From a checkpoint of a small mixture-of-experts model trained on Wikipedia.
Size: 14 layers, width 384, vocabulary 8192, 35.7M parameters.
Experts: 8 picks a token, a softmax router.
Training: a variant of Muon for the experts, 335M tokens, 10224 steps.
Below are experts of layer 5 (counted from 0) of a mixture-of-experts language model. Rows are named router (the router's row for the expert) and show model dimensions 192-383. Each number is 500 + 50 x the weight over its row's rms, rounded and kept within 0 to 999. Numbers have three digits each.
After each expert's rows: "gets" lists some tokens that make up at least twice as much of what it gets as of all text. This comes from a sample of Wikipedia text that the model never trained on. Tokens count by the router's weight.

# expert 10
router:517501466493519584472469488528508563527473515429530574484515604485473441471525474494485533508499431388520512564526349467469455418439414508408410570423478427442560512492506491489476532495551538490495536516536493493475538540443419562455591527492474594547505467495435452482493451459537575418481474507529494531391554580435444429579504435531550496532524452455448517426458538523406512565511519509520483467470507472493561529473472467545493427502575456476581477454539526429521502553469507506466432517538531489515446505525479559443536477578471452482564509537555548476454537462525525542
gets: "1", "-", "2", "'", "c", " \""

# expert 4
router:529543454473438486444494554500550556415464498567411576519530585391444470339467485598488493497555455585503411510472554492496458458506462473511496608477506497494500552508508517445498578487528526518550423495497484550498522538465484468474556498548457535431438585415559443529480488552551371487508454498501457420574506503544522393513509505516462457470503500441533509495582487472482518481500454482528546508478493529570449514439518424470541512468518531511514424538502523549531448578501403422413511457564484526485488380449531511489503498425555526442424552586400558454532508563403586447
gets: " |", " a", "-", " the", " to", "|"

# expert 20
router:531485553568529451523509579467452522539431483540544471520468479603590477521602525482432497489392534447320455499527443511601485526545497452454442651509512503519626594566490501408531632444386507561591534505467531409498540457485479504475449497598507495554557473535624471465470504485508476436546492502486592455498489407498492436525465568427569463475478571457511459537468564386427519472532459417548565463530492496563485464542494487503465546462524620477530510438539493442534513453498486500560551490503397448535478504437556485538479524453512483453449437514516489512446523512457459534
gets: "0", "9", " (", "8", " He", " de"

# expert 9
router:598481400454402545559519498525574462451520427542509438522500618509496541519433433463469468461449411509527587590500419490491424557548513525396515453531428534494480479480507464457448561545533534407531482545574573587380484460498456523477542545591523494486520486425502472509537550501513421395430588538522489482502461480527435407512481456534441482516466464530591485552579471572506425501477553548506399410461463509457507449527537553503496412529540508497511509471441481428523603565553509472488432502489467433479574485491419581410559486566455428458493482435573537533485535522544436600
gets: "\n", " |", "|", "-", ".", ":"

# expert 28
router:483341455473492520455477488549544472533472476487559608469475526472504542492507524428547577546431533476443599517467571478651446482523570523539482464469465503485407548564461461532519454593517545494520479528490453581418562593534417432586521463506627541536438569494478391589493481528504486466517473375497546535493510499506556575359503410477533571478463502484455537428462443515562499473565512468477449567578553451528458488527484519497400507598467415467462500488503471422467496581580415534454403457567495478492472505534451592544454496514513516562581541494535485436477438624540492530
gets: "s", "ed", "d", "ing", "al", "4"

# expert 19
router:585525447533485437550469585538519478510543466480527588566493518518554463469520455442490442517548493561557521527506428501458515478593442554497470540544494575518572580469521429451485481530486545556415529549568652524509440510519469581572550411473494416574438463527485552473542546466451561429421633504521565457471519475521474494516533564548501547510489493529396652454503501548477591433594365506525455560556436448428479461450560423474457536539501511487595479510583523550534469543408563485445504514503532555514623557511451418547587473496504478506556481435444511511567503462535450489
gets: " the", "9", "8", "7", " The", " \""

# expert 16
router:466525551532562512528527553524474530444563521388505530451433536525446400525405497493587465446518533539497494526471485530483414450492438479504461543440558465543533555522450487468489509518471553475530505473455441530585560464467526486438406494409526465594515499492480492541523472379522550539487480500514546424490576559475426463488503515555577491550560568631472509528463446459544425442458520539521436417457515410456456502438539424355496447500435532580470446415526554504467447558511497534614549525518454501519580511497434518551451485520405488519582508468524554468588403556499437436
gets: "2", " ", "9", "1", "7", "5"

# expert 8
router:582527548515416462457525627523381475492586499501446514567520470496558520497488519417541439530527442571488521502532504454633537522525453462522577502505455478464518575468508444553503486475447489505616539496569500572652502486479555531533456548553485564479494498543574568498481521470457428473481502554435492423585475550494410453408498428517539516503472565453449385496482540532449521505495476528437570478424546554443475462525542419481482417544519592569511486469534537552539520448470463448426524506550450588536496357414511546435526498455493487541440485619487466473559469453466466426
gets: "1", "2", "5", "3", "6", "4"

# expert 27
router:512503500516470531549504465514475562469479486569523416493550416605547478605468448511519552495478462530492405535501477452521467560376565446502493460613540471397451411543452549536562442507484456562504518466500543369468474500539523491500484502413496479531420575507487484507473519506519464487445408617464514447449477502517505450484444523500511495629424453507557434531513482489484398447462528612490486488463481432529501446552511515496497541441468564530483487411497574491514542477581439523567522514477588546525486568533422506454503490529514408502510414562500511521435470562540418524
gets: ",", "\n", ".", "2", "3", "),"

# expert 29
router:427541502529464480568436427472486489607551445443546405481444551502511533515548566564505580487474596441525503538500464490428549487477551558488483448384536524516600418527500486507482457458569517477432498511377414539523545400625401397522459468544492548449482546432565501511503498539522438536569534467434557464492507446475505592466639591565483570503534428563461511368443504615539428582476422447454486530571516524536548479460461536473571508527480540548476484495476530553452439448561548453447394440535552486394486514493542418556536466464498474479554534443512451478505590428501555424
gets: "s", "0", "er", ")", "3", "S"

# expert 14
router:587511396479522574473409499405504596499523460458583477489473564457423468508493409436512435523541518457513497529453427415437424514455477549475455430381416509509411468545513471509554607491553561485459458596481593485430506463471455575494510426437528504485517427504438517521482574461493503499445590495511439557454504554455512484542492450467487524548509444482507401528511470422535508466445507464487462437551377468429466563552531474533464447420487469482621440588472522383546454573534539486588489552486520481443498485584548504438474456567461504465529608468511530564575447501477480526
gets: "\n", ".", " that", " The", "==", " also"

# expert 15
router:513527553585593429626431465551443530489622522552447509463354470471471496459471516439453515582408534471495570535387476499478589527439497496529504498512492588465427451470555460522439434499525544511391538417530480519495570481479420526497535509457503411426474542623518469495531526545544506529489562504434502521490527507495461448554525429520576515503492490483518492435437442522480566461605532529456441585548495580499499546531527502517482471547454430510405519625489481527404486407508527508566447566539487606463448482570591494528549475520510475463446585533452445461433639521489499489
gets: " of", " in", " by", " with", " a", " for"

# expert 31
router:585547476475551534530500567442501469479470439497468495424489449478540438463524488537497430516522570531454494450456542542530502453445395579561479561527516509499582525475442523424571471552524511430505445483471438522451444507543467531485574448608492454546438485555591500580601514492500535512477510442453449572561518477469503451512553459509462535441528535545543400577555465428592497495551404459531450603552586488581449466519468504391482508466460463576447547440500440524580556492498470455535521574442522511549460476529449438452542450449515534564531398438351535478482668561535542452
gets: "s", " to", " in", "'", " of", "ly"

# expert 2
router:480514540575450494480611524504517431493516517573441503484496528394428504545507502562460614411443570511518448568467521469467475556437457507468456551558553498571457461471481495487402488509471487542523509526483527523519499527493599459504544493476450357511481435516442490524521558496438534569485424573456554388543519483473495541623429459545493435521479466497545431454495516528524428474559478492523527507459528499436546502578483547488512539486462403545529495530565516606546440506473437505521570548489462491459420518407436381487544472492428529447464538588494537630482498521498361446
gets: ",", ".", " and", " (", " in", " was"

# expert 21
router:409485440439519483481546453465439535578539623425500509515444489531464446482452518572490453494562531467536504551431503514554500366507528589492414560425494518447552407521501602570527502505517491529402514501393506473462502503507423527455545470431531616433540492435460521552571537487546519503563536464511522520467549560363508459534599580583444564477533522507527458462519526422577474535453521456587484442594481597518523529459536554505554519464501469496590433576522466482471520516518494511422472450488451595478604413591499545464519497549448634509505552493413497516552458557563420498
gets: "1", " of", "0", "t", "th", "d"

# expert 26
router:489505580509520550475526486531546466522538474566555525532492457552456530442437478572483552522513436423554489468564493513501411488518500528557442457501496506484385524468457417509597540517572581591515440535529559448509580602466567532519505515584512587488535500480387456450488416619485605589494499457562518560533527464507520499532487461492502428441503481483639471490575498540481429463523574482482436457505464516492478514551434477554481575500431455449394577465530485478605453462518484494464542495547560586512493565470491467516395497414503500485464488435562525423487472491548471604
gets: " the", "\n", " a", "a", "i", "|"

# expert 24
router:484503452461392457503593519448521481482451510566458580474507481417458450448469462593478437502508420531517422553522504483512442509507533505580577461481464426573553548464524531520539471487390628492513506556461578556573448505503598511410537478512571412518538578526466435532481512401551472481588498450533474488428506463518628482516394497514500476484531498482536545509579442533542548505590508562502426468455499557449514475540593571546509541508573478533440498522435429516468619497532501500425593391503464436536502479518475513493442482505439418464408498508626492452451507571430557504
gets: " |", " the", ":", " and", ";", ","

# expert 12
router:508413448578449500449525591448516468479459504555363499474517403483489533479485440432503485487449535441522517466442545524542585552503525423485548408576559437562412467519417509543468455477582487510534443471500448549522431516478545455474546506574586430533491524501449573536521554563503571369496513538477573580529519504569464544475451450492541487545506428344514464450493486534437573406507501490515474527451529546514529519512486532530546575468554471477448515524462441517438522555449578537588549495403527503517489574457451451543469440506553522537501494540507466517508518475635502502
gets: ",", "s", " of", " to", " in", "ing"

# expert 17
router:469506505487525559395481524500545490480507469560473445494522403413541580510414591435530496475568472559538453432582561564621531429571485518527638450413552524417599566505536546530473562519519450571441512392472412523509462488463447520498469511428500484522478503425484466438505421469567390584518539490439476505508473452508489475472547452492523550492514497568462512569516540466490533409482482445495508494588500578538483481451582450398462413425553518532571482478455581540498500545498489526368445532556415462472556463543406478469600502516521575496489527597468470593553491544464563472
gets: " ", ".", "–", " (", "th", ";"

# expert 25
router:487459515436453505464552456538485553546480513608473526453575582427530527488606463533442519431531488470458516569497507450443487602409443546543500408530407461487465442471469525450513428551418537552534488559539395470439493574530516579504545474463422582497459594472484428474474533403426420468484428499565425528404515440518584537457504436506472529511510541558488571420506487515520488452501503499516548565550558412495565526527523475572511482442558466470570456466536465495462524537467517535504461482511440493523428444525405549480423445454518607495498456502531492498565375550490475540
gets: " ", " and", "-", "–", "e", "'"

# expert 7
router:422506461451475516449554517493483488462481571525537535511402513422463477464542608474495493563439585611428511509507497438456429580514554492489484522543544469469469437380546540448521491553526515399497461543462439462483456550537497511405582465455534519472538459500526388541507449433503584513515414471596484551545499475533546490480502487457467532430485557508430504513589408520541623512550492538542502537535528545385519469458482360520522485526550485477546565508492456407419554473416426500502497497467534501550486565477563494424515560542473552503423490495442491504604472571437428540
gets: " in", " of", " ", " the", ":", " to"

# expert 1
router:490439468508547501444470432590488468472456545559468469485524474524469567451444392432548500518484470450582522530541526442422563502568488557522586387537485461494429509621511400532465473492589507398523449437550501477448428553534574522534501575472522552561485451524437541448486508415531521453474499524469462522484406549601519563441517436528632460538504441506415518480533556530479491402490614574501516567425504480437557487479407517525450582624456517541461528565591552450442448458519527471596460527441462524487509543477454551451441588508512453476496459636510414532447458457470490597
gets: "1", "2", "0", "9", "5", "3"